Weights of a small mixture-of-experts language model, trained from scratch on English Wikipedia.
Size: 12 layers, width 192, vocabulary 16384, 53M parameters.
Experts: 32 experts in each of 12 layers, 1 pick a token.
Training: a variant of SOAP for the experts, 327M tokens, 4993 steps.
Below are experts of layer 7 (counted from 0) of a mixture-of-experts language model. Rows are named router (the router's row for the expert), up (a neuron's input weights, with its number), down (a neuron's output weights, with its number) and show model dimensions 128-191. Each number is 500 + 25 x the weight over its row's rms, rounded and kept within 0 to 999. Numbers have three digits each.
After each expert's rows: a language model's description of what the expert responds to; "comes after" lists some tokens at least twice as common just before its tokens as in all text. This comes from a sample of Wikipedia text that the model never trained on. Tokens count by the router's weight.

# expert 30
router:510482466485553541455482469484551490478473491530512486513576503490485503489508486488496463477499455517499493489463474505446482490492492501495495530453499498465537519495511525524512537498548515
up7:494512514497526507472550479499519493479531499519514520518499542483480519507493528501492486514513461481484554483520501492488511523512480462467502573474495511519524483462499468501475503502524494
down7:472544488507483505467517502523480516468511476524499531503496502534496539537505433499492497539501516476499497499481511490486543509470470475480477510514525504500458473495479497475510551442536494
up8:448514475537494478495479500508514518564491498448478499520516511490486500505502486487535494529512539515480494506463483510496494507482538511547478523553522533474498498441463506530484460512481516
down8:491507532534470476500513548525472481458476469499495493497530502510508506504487456476516494458550494482497468475526512522477440501474521484475471522454547481507499537531491497524500507501472537
up9:527487490496528507493459461504486458494497503518512495536558525511444513503537506546516502470524539542525465479509492523502480499489484508459519465445497449469489477480488482541505506486502506
down9:473483502525526514486498500523504488506500534496485487468518505508526516546506515528531514523498484512498498492506511518509475502481474477498502511505521549505505483560518472486521479465515470
up10:498518508512498498516495502512489487512521501459500530514500526514483489518520516500486483492541480484487496518458498476537492539489514503514483488512503488480479547461499470504507463537460508
down10:494482489472506520498482515472473466578511465532514529558506506501490486519511543550528517543513522485507496483488463488505458498486499492468493525492490501476493529524509488534510477492486517
up11:524533516523534488509461488469506514489492481506506468533556511468536473513477507484449458521487517496482429516481490504582496493512495510519496505516529485471490535496529478521477504520512515
down11:514460525482454541497495480492492539500503489490510479507482469508481517523468517503502512550486462466510514491533501517429544507441476502455476558478497517514524481514508544492501465467511492
up12:474498460542535535505524515479498531483532489506483523549513523539489477497505491464554510521469517496571516486509507492491448495487539489480525509512470466511521492482502480499493442528488475
down12:506513477527478511503482543472481513486501502454503438477541509490524531459462488471532490504481515492565480484504564515513554524472503503482532534481512504476467481484496467471501493491487535
up13:513482500505521536504520500482497530457496498488463505471501496507504467515481509492514529515444508499489507457478458533501507492453485537486504492484514496510534507534544508532494475519486513
down13:476502486521476480492501527529508506476485515490473523480477538493490490503485499551527492519506548493526467491512521490539483487507505467498474473526470438473500498539548543497483485504506502
up14:511448511475503482508488503492492501484487502438499491478463452506500497518507485479512491479531495460502477481533506502482490500525476470514491486494532509490462547489533509545487481522520524
down14:501532534517469511522491512553480489509511503540493464483536508498484505483466486485501538458485543499520444499528497450496482525505507491504478466544540464563532494453467562504478533491463521
up15:537511470483512498514516552471483454462531515526503517566476495475514494496493518516532456508473431489524474487527471516548511496501547486464498507499475477556519515459510527493514505513503479
down15:533488538510451500519516480508488510505511547484513505467494512498544493520501519465471517454525485450508528512499471479465472497540522464490488519507515509460477506501506456468478508527524517
up16:528495506493484480500497453454500451541538475549487486532487523441514476499504489462493502467473485458537523516465502460511488528506540494514512502501484513509559510465534479486528526499451533
down16:486500495520493462469466478463524493521494474538530491478487486515496488481496510519512506472523488493485496488461515502469473517554517518459544509527470443538468507538531497497506486498502539
up17:513497474529500524470526500480490503526447504469507484540496502515530511513512499509481487502465494506468456508466508470484497516532522510482490511465522491520492509472473519547501539502461450
down17:448518507485506496520481492486515532442512499470523510476493522535458482539511483495510524518522515530468542506495444504476532537481552491494541506506514518493488502536476491492473492483488484
up18:480479507459521538489479499481557512529508519539505513470516507494495536471509531478485524488479533470502466535502503504488526470509525505545484505470518559459519553552503493552493486503508499
down18:505545505469516524494468539459508459512498514521515520504461516516486482492494523508467484500493444475468455498525568510500555525525462548485534517496469453484488471487500479518504505486486508
up19:525526514503510465462493454523486499497507495496508498480466518487484500472510522478550499504505531477506496487466449466454506534506488522459522559486563524525534529510480481519526551484492477
down19:506494531485533518514508502520458515537516542546544502494470490511516518462520468529490501476496524472484481455481512463486568524489495504491507481513475500484464458498480524480500490520501525
up20:466508517519510477485470474495480524499531496470487486543492517478502496512544503530477448503489461539498486528496493541551506487468516513546514519501501553447479528487504491507506516468530548
down20:470464457522509470546513510532491518523497464493505542506546479512490490540507458494506497450481520490519477527513546509487522493506488496482490487479461435538505485498503496524528470478498485
up21:480491528465473480485519517513506495532501488516420494498530513438510555454497490449509501461537516463497482499483533525452546508514508464543502495521501467486531527476487519515508502458516467
down21:483537485518509478540507515530453507506498494467521484481506511520513474505521497480493482504470502509512561504503517483513497528522509517479437520483529485515438537535497479503505491531466508
up22:473471491528490483522520521510476521520484446556565491464528479485482541475537532499518523473539520412503441534521513483528520519513480505519478489512537509473534484493490488513513529499498486
down22:542520477485482489553516521552517532525461485508530496511505551454558470516527488508482477530491507528543516459493499468491509498507470528508491504463499502486472453517543514483495505557512512
It responds to: Country and place names
comes after: " the", " United", " New", " in", " of", " South"

# expert 16
router:492549475523540476476540474501517497507535504496543505509542497521474487520524529448495499494510450513515532534517508519450491484510503505494504522482442509480519504534482489485455497533505454
up7:525478480541498482487540490495548485511506543509515471481517490534463506468530499465496462516525487506509489520488471495513521459506508485474534512466479520518532506516506527493516533511492478
down7:513518452498483489512469513476530525487466531466463525516484526494483504521494510514504488492511495495471534506478470479525479500526573534495504469521529488505455482461504487514491487499510494
up8:506517464509528500483512475504506483481476484511523551495485446523488539517518503528497474522518511536516502519540463474535507488505485492538491532539485480552529485489484508523520449494481481
down8:501513486505492510499456461502499480480483498519475530485498497465478544458480493481511500468478517473494478509515496475507499490510533535456503458529492498501502506519478464452497482508512497
up9:524511463493445512525490536530519524478515530481474509504510506463472519500459538504495479511514489527503488533439502474518516520472536504527504496495511519508511545510515507482510468511525474
down9:446524523477512463534541511496493510517527495496451443494494491471514470469489463515503539479483537526488484490503513510506469497490503502496506443552511465502544498543465489531567476496483485
up10:557515497535514485475485506454523516523538546466497493538514498506464504522491545466516480508480532508532479492547507511507496481511471479537500529495517512496524509488509504501455473463516492
down10:426475495540519497473500479511487528509491479493500479508531454515542527507497473481518479508500508527550473501498473490510486492537488526479515491510515465530485517473538533493517488516477540
up11:499514481504537503509498494486491507544498474511498473494476491538485493498507460485525514511542480571500502507469558513458489524483537490496513510524467477502509496531526532496449498516502452
down11:510514474550509550450418531526496522542498540487497476498482494538513502494499517485492490522474518481460571478449501502497484490526517470532493493504515546502525475553521533473515534490536472
up12:535505545529538512487508508505495479504484479494535440459520511525488479542485499441479489473541524476479507486461551491511485519470484475530513509500468521509481480499543495508506463517489487
down12:513466483556516539475469516525507556506480556501510465552459544530519465517478508508474502498466530495507512480500515480519545517535523507489522502529508486470505502429482496522463507474526492
up13:510492524468524483436508512487459485495523502549473493483487486517527499521528547473550478501542508497490541457530471512539481484488499518504484499485489525451556499502509521490532492500479471
down13:490520522468536513504525499490552502521536484540466533499495493475525557518507483541486501506538507460503516453500493467483504515519491497477472476527540469495470495516532532523534522501496500
up14:464515538516484455483524522505513518486466510563548499507530549532485454536509505449506464542489525544519492548538480519536481465511538495525526477470504531471476513513456514493531535495492500
down14:511554515512522491456492515455476494517482482433522489455487471517493467503489500493471534524494459459540542501518487530543464489514529495515530464494463536484521528528530471534469526570490506
up15:513522518487522496451517495452473504535450506486519499546490497469488500551485540478465498486492516509519531535519532504505507496485534429486480560466543544502503484529484527499499509463522550
down15:440451487538487485470533491502503490470454525492476524494475487516506500528500499539501555523456504514496491514495435515510526487500494498479512463460519482483488528471508528482528439536502529
up16:495489462508499515522506507490554500501529486498501499502531485504495541488495500484537510491497484473533552505511506489521515502401527522509481481488521481502499558500508525478508575491482492
down16:501512474495487524524489544511514531491495549506496502505506544484525459466508524494500523479480543538522523532518430506474475509499528492551509497509498518490527494463495472501511480478435476
up17:496487513545519483475492480514517490484500530461502478478512496451500505532477530526461516494515533486510537475539500517515503454528480542472484492491515466515494469566511435516457499476504502
down17:554521473503523498540493508525475516450520512469476524503507531485481520484453433507495512513533507497486513548551501502518517502505458554471489525498489475489498475513511460537492556480529513
up18:503562494479485485492514536508504521523527492503497501516513515435484545527506474501469475501504525516508478532508513500501479487438491495469504524539508487504470494457479518489492477535497479
down18:520506506483479489507512483524493463462479475525552469505445468501484498480494482544524499521518488432502490516507463501509530437517471534465525468489525526498477528535520490497462494520540466
up19:483521500485482472504472535496475500505494515490528468500513500540476543500475515477540462494491499530457478533508468512500474447520492532463487505529481452503493530518484494532492529501486530
down19:522502463510497491508495480543512486507492481516529508524492475514528529491497494503458475521485521525498492498476523464476485495530520518529503497505523465480465463460559448518507494533490487
up20:533499517467546513489483534490530516535504483510511486492560527526491515480469504532503495529532499519571553500519445470492514517473532515495493483496469474473509459458457524490530519486483524
down20:492476512477492515491498455528553480478502503487503528500493474491497531524510476472498483520546549462508497505505515481458543461506511525496499494474486495501483554512468519459473463528486471
up21:490526548473511508513510492487502519445542497513501507478466458498507503493534497501548477504493480468510525505466528527473498515442500469515513487520519502452487505502499482513463485517466518
down21:461524497486484523514489532488479555515502535534520528530483518439537542466492462500528465513533541477522475471507489517506488509518532512517521503522510489540521498472486501502496470461489475
up22:542485479490504495510480516505485522470555493517505436504444466492473495514492480521487484509456491524504481511476492493498501460539476509476490499491491527501523518544481485522491496493526461
down22:499488486485504525559486460506476501463499497551497499517499523437499473446453534491499487485445501503501480450500461465475502496499500508476503500477474481478470498511531488521512507518453506
It responds to: Table numbers and scores
comes after: " |", "|", " 3", " 2", " 1", "1"

# expert 1
router:506487445515554453495496504498505524504472513518542493508517495511500553508480518460482452512490498473508505488478493501502514503500517542518478538479490521510475498512496539512482512481517513
up0:496459485487486479505508535461478496479488492542523509509530531472527500472506523512517529453462507516520491483466521534507503524521502496511508521491509500495505463496468516534518542523500487
down0:490459501476514510563493455461494517516488529525489537507485511458548485469485483531464526490476514499485514520469475459528539552484518485478488515522549495505537464478524513528474462545506504
up1:475524497536538468493441498483500500468488524529508440489503497518515507507515518528520518511488490509538463507501472477521461512490514484477498542494481502483476506489505505534543493480541492
down1:560471494489542477470482532508479463478498558514483541477513480478462473504529499468502491501466479485512492418468512472512548502485494479454540503437511490502525513525527470530509520490517485
up2:526520534501539508491497541508469477503551486522513440535515518523486527486494476466491488487509499489519514483458494544518532506489531488528534545533492535504479509455522506509526500479515468
down2:488477454510519493476461516469471460465444511503495483464530488508485469522483510501505564475527522522493513473497511477538481454518519513514500476554501472530510523513479475462477525469504562
up3:502558487483554520492491496562509466502491503505492512524510479454498541511483496502476473492509496503467487455506473482456482551505508535466494539530466502496549481528494496559496479530508493
down3:507509469525492461516515483550478467543548554469473516534450442501525506463479504497523521510493530484496561502493497476509479497488432459529509496455498486519477481510510520519487530512440497
up4:498474506513503509498486492514516509477521511494552492499493530503499578526479486478483515497521523522519526495516493488477506514437525511520510474487498480522450541461480453527479529432490535
down4:499488494548534506524554495461510528481499503520544496524523519505489556474506517498505531504521463486495472507462506487482466472541478482520525469512512494504474458486485458507531480530483479
up5:491532535492503518485464481496517511525525526465511487516484532514443527508471479489474524494486529500466559473495473529483535515499530512468468511535520494525533516488509520523519484527470527
down5:509517457527461525473503485515484480521522520568482536482510516542506540501445496517517526487524523476532479521492486513502512564500494538507524531566477479516511485492496501505498486515508511
up6:489476484477488462499488506520519505509480558467530500477476516483453501526480532520493509487509514550531479481522500522561459518472471549498532495478494474497452496501521554502554511517506475
down6:466471506484476481486504525507514518496467513506490508489505551484515441510508526492497498523510518478492507534512526502520469501536487483498507521546511532516495536484488524501547504539480499
up7:514462502504509511492532490487499521512473509479492511478491484504503492520543487492493448509473471525527484472496486509493471484477488519500507497472511467510482500516493512541511508506528522
down7:499473526491494505489515508496506489500521494488480489481485509493523467491524487503467495501526470513505512494493508499485519531471531489539489548538505508449532500487541526459512484551476518
up8:543481498494508486478499499499470521542535500487535485504526477486489571515489502499510535491498522483496534487455480511459548559509511510533530555472514509511472481539520505496520476509560505
down8:481465497519533502513482503518484493495486539512511485536452515471500512507507502492461489496444509550487495491508486482492509465461453501485495467504498512528488524488514497472511430463482468
up9:505528492502494460523499507504494500472466516521499507520524495550516510497504509494497520462473508476525499481489493510466515470527490520484450547489468531488533550503519455490545470468509503
down9:476504452489507540503478535494517515532524532517563484524471499534527461544519490515488525459499557506512496422520485525471495476482464520507540452483460494494532489513502499497502507539497509
up10:487488501538501496557497481524513523490537523501474498502524501497512545502436514459472528513495456490491486476504506502498502511491497462477500496540505511513475524479518473498525514510473514
down10:476412526469467473502568477497494505518511517444501496517490533530515524505469507529475475507486454526546515496505516505486490473493520479559493488505498446528537520493442509503500504488494489
up11:458504466464533502550482540495516429465460503463503506508479495490495531540492492536472500487511525501512480518526494505514484520482514487511475513515501517499525504467547514492516539496511494
down11:500517523486497501528496514455533482515459516465484489505528516523504472523500529492475513523506509509520522536490524482510547510536496509495492536514520453513518521482500483482504507505547533
up12:494474531529525516526474509541498525503480507512484482499515524482453519458465507469507520517498518467522533516532501508549494511492525534542483517469537490513487524505536475509492507533493532
down12:504515482442489489466505524468519534515520507507474530523498494482475503458494468488509517535461434507523496481494477510517532517497482498525510466514468515522546571470516466507485480538551546
up13:492496501549499518492501467483483519477511519538496507501473516486482502512566481516519501517492519463484514486456505481492493521525512460471509463488514451523481496489487485471512536517460483
down13:511484503450468551513484484528468478468525535506476496463495480505517470514500501503535498537505488504511497476472466478485497530503481499516540525505454556509515501489525503520514492507495513
up14:472490488488501545467483527491553506493551469489506481457520447473468532510510489473510445506472534495536519504485519526496495505546497479464512516508485500508514509514495517486533517516473500
down14:483480479496511507511528499487509511555514511503474535512490475532509514503459494496520474473451502491528530543467510514519493490470483466488507489517493467511485498502531459509477542487479511
up15:496471483489507492502478487567502528483468551542493564518488542507489482525498501467522486517513515529498512509507504531468486504470495462497516529499526521556505512533474526491533497508508480
down15:524512491469519468492509463521530515522490499487526484461506519487542505495494525530452465498511515510490520496485525470506513486482504484490470527500544487523542484515505516482492511493480496
It responds to: Sports career nouns
comes after: " a", " the", " first", " his", " second", " two"

# expert 18
router:511533496494497477499522527470519491505500487519492462511481509502493479511521482529511462486537511523494506454488534601534506492478497504512482523501498505429524504490506517506507519487503484
up0:529473533523487522500484535503501487516494480489490483484521422530500506527508500514507545503513504505495494484503514489535436547490515536565478510475477518481492539518528468462533511490459514
down0:486532475442486475474500514479500492463512533517478462499503477517499476532485490525498498528496460521480468517495496527523547474492474474551478474507500476478449497522504499467517520491526496
up1:506528489490501527491520464457517522545505488487555511491490483535475533494478487489509455523533505513551474489520470503504524481518505510479526506504501495457497504494491513524455531486518484
down1:532507525452513464467520467501494504529519468498447498517508521456523435465479530516517529513493492467495541486491518466531498544530498464521495491492487563481474516508544485542457515511467497
up2:483523452505469476485503480483500519470482498455522514510488497499548471554547513535544492490486502496535474510514541515508450498477510481509513506528527462537477489517511478541487540500439527
down2:514485455489514487507495507511453526444494469519513481502510483512488470543488479483486485540514505522468502488492520496503501542488465458494479528498529478510524444498481460528500491524477517
up3:514430528474510479518524459464475489535518456493479500516510515477512519470485473486521461523497513486496474543512487525497438515522505472515507564513512504485521517545473478505517526496521485
down3:475478459443486553511489485490475511512474475492519534514525462480525487475468519518495502508504536512496484491498474508513475510509446462490504519526541518496533502480490515507488471503471509
up4:477526508489502496508479501471560449512514502535526484471500468488510538487485526545495505515544472518530483522503480521504545483510513463464481509518508507531527500484518437497491526512483500
down4:475543535454504535470492505504495488541546529486500442511474498456482499525534479511497443512465508497513514465457490479565507487481527521475502504501512529505510514520498463546509510520518488
up5:480503538464481492473501489511553523506528502494490529537473495484507519513517494496484500514454496493529485454517502479512473461501527562473546504507504491534526526500485474504418518500487487
down5:522497460495502475480522530517500561553530495499506508472546463533536490472540515494523521489522495517519478492468494461512483488509506538512491464489533550479549501498498509524551527503466460
up6:512515531495462546509539502496512461487501511518502522517498532493480498508538492465442478454542527505541520498518525514477516531506518431514445494529510536511504528542521541527514450477516480
down6:508502521479513538512463508508516431483532510479504504532511498489495477514478510460503478502436476523532475488502503503485490509548443479490533485463495510527479513509518469448460529548507493
up7:497518526488512505457489482524513547493503520479530448475518471536523488534505501484537496484490472521542530465506514519532502551493510532523518524535511543489483485493490505503526504476457525
down7:521538518528506473490530480521529506528493483489483482528449499483517480524502497521486477545493511489498506512490513513471507504540489507539576479506526490550453438505508510490512467496496517
up8:522491481480545511506509509523445501521446559507551520453479508502515508489468520486508463516496524487518515523484494497492523514492544484532473546465514491487484536517506505523442508497485507
down8:522513544512532517534454484465439483493484500489516494501521509492504570529494539473499441505510488470494473500516481489476462486441506513462513506519493528505501521463520487520515515444498482
up9:533531469481478503520495528510489477478513493506492475538527515465459510477491551529494521484500489514512532497532469500533506550520488487522468488552473462475517524493500499526492514523462485
down9:509510508565487505512521470510507475462487527520581492534499512526536470445535509506524495479513487513483499523503507488483490495486492481513495512524491510525517484505464510506526481480463483
up10:499513491466464491472493518502485522508483496514479512494506489517535536466488491519478445487500480489520493462487417478494475499512450471520512537476549493517459523522497481528493527464441456
down10:517506471470475520475476510515539544495470481474510521487542524532492516509512518482485510493506504469532479520519545504512536499524495457500505495450520493493497461498515509505472451539486506
up11:474543469503511574457485487456495522487532503463477509536519473483486488516520536592485476486534506528497524477512509488503470513504482498499504527457449474478532523510466539532504471459480466
down11:459509516545487539514478502530551491488491448525515530444496496501477464496489528439478510470463510512484528473501503478531504485521530484472512497538455505500479528507524454494483449497535461
up12:461492508494523533493460496500485529495478512534489510424486489514481492504510554523516503508467541522512542496537505498494484477498554496520496520487510513485546506524476480508516492488466521
down12:472500506480546526497514509469488459529474529481488473520503486517506492509501488516495495514487490461463534488527485503455540507464481527505499493524470531478486467491508516491525499450500505
up13:513464486521537485518506486545503488460540531528515529500500518482488502502513513499523514451521500511494460487542480517502448502468509490512499508521525485456458496493495536482519477506495442
down13:399459517524502469477501501490463504522497500487464494493534511500491482503557460522498484523486499520519514461480471529517476510438523519478453483477509528478525535543501532492477485525465508
up14:494449526530463502495450487451550453524489518490516492467513475513504481516532500512526488487502447513492549517482502519506484472489471507495522521487522488485549500493490544487523500461529509
down14:487478496473486497551549523466528533483514487517496551495530533492481469470495467494500532495503475470499489484499513467506519515488486489502465442498435485520468484505508488516520519459488517
up15:481477524553543486516525478483473516484494465521498505464530521477520519514523466504551471469538486503531549443488452531467499451478475519489502493508510466509525495539485491502496448486474486
down15:489500513554497504514505486508480556510461485488477477487483462452518546466496550481499522504488534509531471530520471488516520535507512513510478514521516511526526511500509497519521503496517508
It responds to: Name-internal syllables
comes after: " G", " H", " R", " D", " L", " Z"

# expert 5
router:479555499529534494486516533474511505488501490507522481496521490491482482511509513477485497496485521517540509509465474529420503499455523492531486512514484487479483498451486464502513548520537506
up7:469500478528457461544448477505522480517479499521504501518478520497517469476505548488525497482504472502519529526519480504480524531503526484513530532562479516492510514519493497477551510542496528
down7:514490463504514454482511469471475477487522530502507482507508487503536493491524523498527521520502507488528504465462447510513560466452473489465466520480457529493531481488482484486496507524512554
up8:539520499443506534545533506516526514547467552501521470510515478492496496517501482514549527530497515507495507541490495557487528482536527475467468490492490510472509479480478470493496503484499510
down8:510509482456509522524499510523473508458512502471463544490513507460517512505527490503499496470512501494462520514460499488522484518491506518502492514475506540513500503519481467521489453521532535
up9:504487481484508454536539482472474505477488540521521463524545529517498527495557481504532519478478513507482499494511498510485483497504543513471489496514523500511529501510527511503454470457483495
down9:536492478500495514491446531496509509505497511469440544516523485490470496502485492498517514523487522517478541470534499477482452520490527472488500464508523511501459528460519544492538492497536559
up10:512486498470542437473562494440515466522503476512481513551502476491501482505498495499528477482515514512531495539506454534439476453489479479491488506488476511492503523484512541472521531518490510
down10:522534480468420529510517483498493479489489496492472489460531498453465482481503538505481500449553508553510493483473491495522488460510505456520502508507528500461510474502491505493528479493506496
up11:487546559543522506483522493534535458485483485516496468511511517475517511510497490520525499494490465491555566510499506513517483500548542541447486474492468480519479519431488479463505494506553511
down11:503516541505524506516524484443520520507528472451550512498528490483435501494481484560467546461535488518509466499503513504511516528498520484518453489517515529541470534513529533472516521526505488
up12:479511494458512539508451485493478500425490493475508510505568540526497462520517476554506506521495506470496559495461465531492481495517506489478455493482483501500477482521488476466530532503474446
down12:506477518477502494499513454473479517527472532492536476452498516511507461525509480499480479485516478513543518509477479502467496487508499493513521507550527503511533497430509429526466561517508517
up13:446511462491509514485547502495466499529478530513492456531514490496493494500477491497495481535437481534515475482470485485501499519495508524454475512484489484520511502478544463525467508553535463
down13:503484550532508493504531477530573528515480507493477498482495500467467495519494478506540500511503563496502482494497480490497459504519506480531517504509438472510526465524512498515467499554487489
up14:491510511491487571475493483540477520537479483558437469507474525495535464488495524499498516478524511496497485507479471506525505500519515475518482491510492479474501471484492520475518515506521510
down14:485501517479514475493523509497513500498505555529519512519481530484491502523533508442526540490481542506469476490553492441516486525527524486491510477504478485536498488503535541508544504491483496
up15:495516548496488509487479516501525495489497509509515495492486477472488526518521513513544524536443557512482514488524487550498512506508536531481462486536526490502501474509507469507500506478514487
down15:490503480499467514470491546476479466511524546488484534517520488547527460494489495507537486465485479496491552502477476479460511503489503468493544479477510513445450527521493537527505500491514524
up16:502525492482507503457500465478505528492508472507509512484482459483488507516518499493537460507494474499464498501509501517502530535518523552476469483476481493475498505493497493460475461485478491
down16:521506516475450493481492462515491524489531555462472537537479445529467537528476503525514483510492475517518544502477462500509500489507480482464496490489496512495494488505522496511500499469485470
up17:518525491513545437518494521497490500457496486530521481509483491530468530479520481509512501488496507475483500489516539523497521516505546484507509476499497483511532477464507481531505491486481499
down17:515504511492491545489516501528531503537487479482468490539490478519531527505498483490489504526497536515498501461516494459514420478541530495487544509519535453505485506515552490465506494484464464
up18:484562472485524459499542459540477498538570565483502493521476524495492475582498529451493471518469472488460513501506508490479495486477509517500519491530517470482535505476492526475473523460513483
down18:464487511493490496522460505487503490471536491517472452505540526492442510474481456481503470492475555490554528515481514462471533501491496487520512504505502508468506459515492450506514487481494549
up19:512525497474504492459523510531518523495511539530510496502541528519486480511530506491491485519525521510512489484512488513479507506472464524522476527537493488495527538465514501502484507501517514
down19:509464529440482463499536498477538561510522484504511506489485475490504517519494472484543462482506520525465464512479457489463520512499502497473521476502469473493515487528546460522519514465504504
up20:534496512469519535526524490511470536529517501508497494515484522516504481515525486528554509471499512504482506493511506525564519510505501498524455482469500500478519469514522520541514494500528513
down20:507459488452519493525511475498512517509536524502535489507497498506517534518527476436518515513508506551503495528474504513525507459499514481499491501514507528466492527463568501467510499518461465
up21:523474506497545487497482516499485452503497512509467490461510541462484455502501530508457502493503483474500472555523489500558498488465520521483465494497480512501512511469485497495472537506446529
down21:523511516477475489508455474527477500531488505528489477516540505529546479488507490487532519519526506513502489542498509477523509491504486487504494484497515488496470549520506529505512461490535524
up22:447503500523478514519566449495456523486470472505511509546494499506501485484518488487528474491523512525496494499485509509464499527488476499545470491456501493488478530478540513488527472456470527
down22:465480529527520506480538515532502455542537496511474516519473506509517531488536517549471459501488510480492483478521479529518542513477522463508528488549489506496506520518526509477495469485485479
It responds to: Digits in tables
comes after: " |", " $", "/", "|", ":", " 2,"

# expert 3
router:502497456509574525475533477476500542477499506510508503498547492500496550504466509474484517491538458491512498537509514499445488479486516553526475513496459501528498518527500465519509510518544537
up0:477482478503492509533491492493517512487491509478466508462519505503500519511516476499493523500513459489467502520482441517494522470479494527493522561515536461500509482514495499516490517530498482
down0:519525530509455461535527491478525489516455512471507505481472495505511450501530528504498494480521522499520522510470499498499517502497471469515523492462524507525489501477473497497470497501528476
up1:514523507476500475511500511550495476535491487459517490509506477519523510498458519488479490458532505522454477511504495504469505518489535524535465551525530519490491518470513520522527542516491530
down1:529510529468492519509513526495475459487494500504492504452451514553494480498492502533469521527461525544483514512526520496441454497512491509515525542504459538551501503521486496478529487529495542
up2:498465515522490485521482532479502493457512509476514506464509491478495458490506477544473517441472472523484474507550481554517497518501491507506481505511454499481479450536484483489542484481519516
down2:537499531488468537529506486535471473507520508503487525543515466487503495521514543482494520457507522524488499485524457493474495560482518511508512528562478506448494514500543520497501498493507467
up3:510520466530493441486494484523529527499547519490538509505466492495480542515516491513455502525468493508516512505526475446489506482556477503505544535517476503491514488521540455515504506499504534
down3:516500480486480505452508467498510531516510506482502477542501521523493495500563502509517456512500465503491524477494429496500517488526513508475509494469518534456530502470498496511508531475521511
up4:485485503547508531474521504525466515454516516509538485523492514488476473465511490471458504533478464470472465529538554461508520516458508532511509528498501497505495513480518512502513534493527507
down4:506459541487539483478506515493515545508506556512523491482517494470436493510511452534520485545548529502526539533495472504515494497466518515498501506515487446497495514508480485481487500497472460
up5:492563457507511479472509471573513513522483525517545500513500519478452494529500507486494501516503488501436505476546474494507494487502531540518491493538551455523511543468443456499541490487474479
down5:510506458487496495516498469479453507465491489500514513516471480518497532525508467519507515516516536517547506469487512513533487541494512504490502500500537526511496514446500492463508473486504475
up6:472438479441484490494521501523464522516519489483556481526520525495495471508500500445497537492500486560542522504496503472489522497486504500498507529517516512489535531516467510528509530470508523
down6:517543491490515486512457473499508491461514496500456522511480525527528483512531486494489504478509493483491492487523517490455484470538515499559457485470513478496499487459497583493510479518468511
up7:512540465492562528480548483506489466512539472493485469520487486522511523506508515496505479512512517533527488506493501454518464475516510498478488520501493490490526547493463494483553529476468518
down7:490480506500530498520490512508507471512493521515489524470537482520513470490474511517495504481520536526487521476529503520512535502506529518507495487486530530538483541515520508530484497531466495
up8:505530475508500478523522511492536472520495515489522517516537518507438490485506532476510476497497445491536502488491517474489497462442500507508482515464448514508514494521516476516527533510528544
down8:498468502486510481534491502487518455494493493462503517491511500488503475521474482510518486538479488507499496449533495498480498477546502496538501476508506513507485525540484550510545491489473522
up9:531499493494507486473500475502535490487521536492512505473519516523515519483491498466517503532520519520535513522485525486448489492477547499491511512489481539494460516469485508518534543511485532
down9:482540451488496512549488496475501494494560506484511509471464507504524475554501532481508524487460551518491486509469487465495510501492552512486517500522487487534475474536519509494472464490530468
up10:522509474519535519497513497532498519486489487481477526488531499526477517483508489537520483495503522534519485551566494531481509529495460507490468523488474532492441480516463529522470489500471528
down10:518504488548510523493521529451537516508481520506532477556525472514474487569512505491520558497542540474524519500491504535515479541487500472499514487561479501506554524481505492465518502494538533
up11:542517513493468485513475496510492543431530522527524530489521519464491547500462513504474438543499504520527497521505549487458492509487488509487472540503487522472467477527493505499493492482517486
down11:471542466514529518497517490476500467520513542478483494484482432478512506506423498489523485532480505434511489488476432487500554453472503505518516473505500479512498461512540508507487471537488466
up12:492507480495521529463515516506510527503472547531522479484501525469493515482489542448516473446519503500494491485520483491490479501487508521520526457504445520491497452539501492500470497492503497
down12:530504512454409507491532507496433484527496486511487472570565542484496452527497473518529481503525510500502518491490494508513516482502494499512493477556516526438517469513467492492473505469499470
up13:468491525518506526534533480530494492508495485518504463488525478480485486528512485507524528509533501484490546514516524467484486534475486515491466492501487480472475449490503423504478510481491523
down13:467468477546530504479483508527533460524520502510472489518503451485479520527499530519515443459487521469528450520508518459519477489502474533499491507494476518496459478500535468505467501509458525
up14:473502505542479515460512523512465523499475484521482502504487546504483516505528464479467498486481505494510438549556489530463459461546485507507456489492473445533484508534488511513558494484531512
down14:508467477511480504501534519535522427489501473532480529530521519509549496480482501491469515447501496497518506521483472544468503509567474521517453489540513510518467504535490537475495482471447482
up15:550516503461502499498506522502480486492512543511449511526507517511501474489496530491472494518525471495548519512481519511514464491523480493504464524542517481555505480473542485531510548505439486
down15:497476521504497509518488484528517516525516493469438562491489474462480495472491503486532500478506518497505472555517545509492517550488491469474497541497536500551436496562505538521486560526471534
It responds to: Noun and verb stems
comes after: " the", "'s", " his", " The", " a", " its"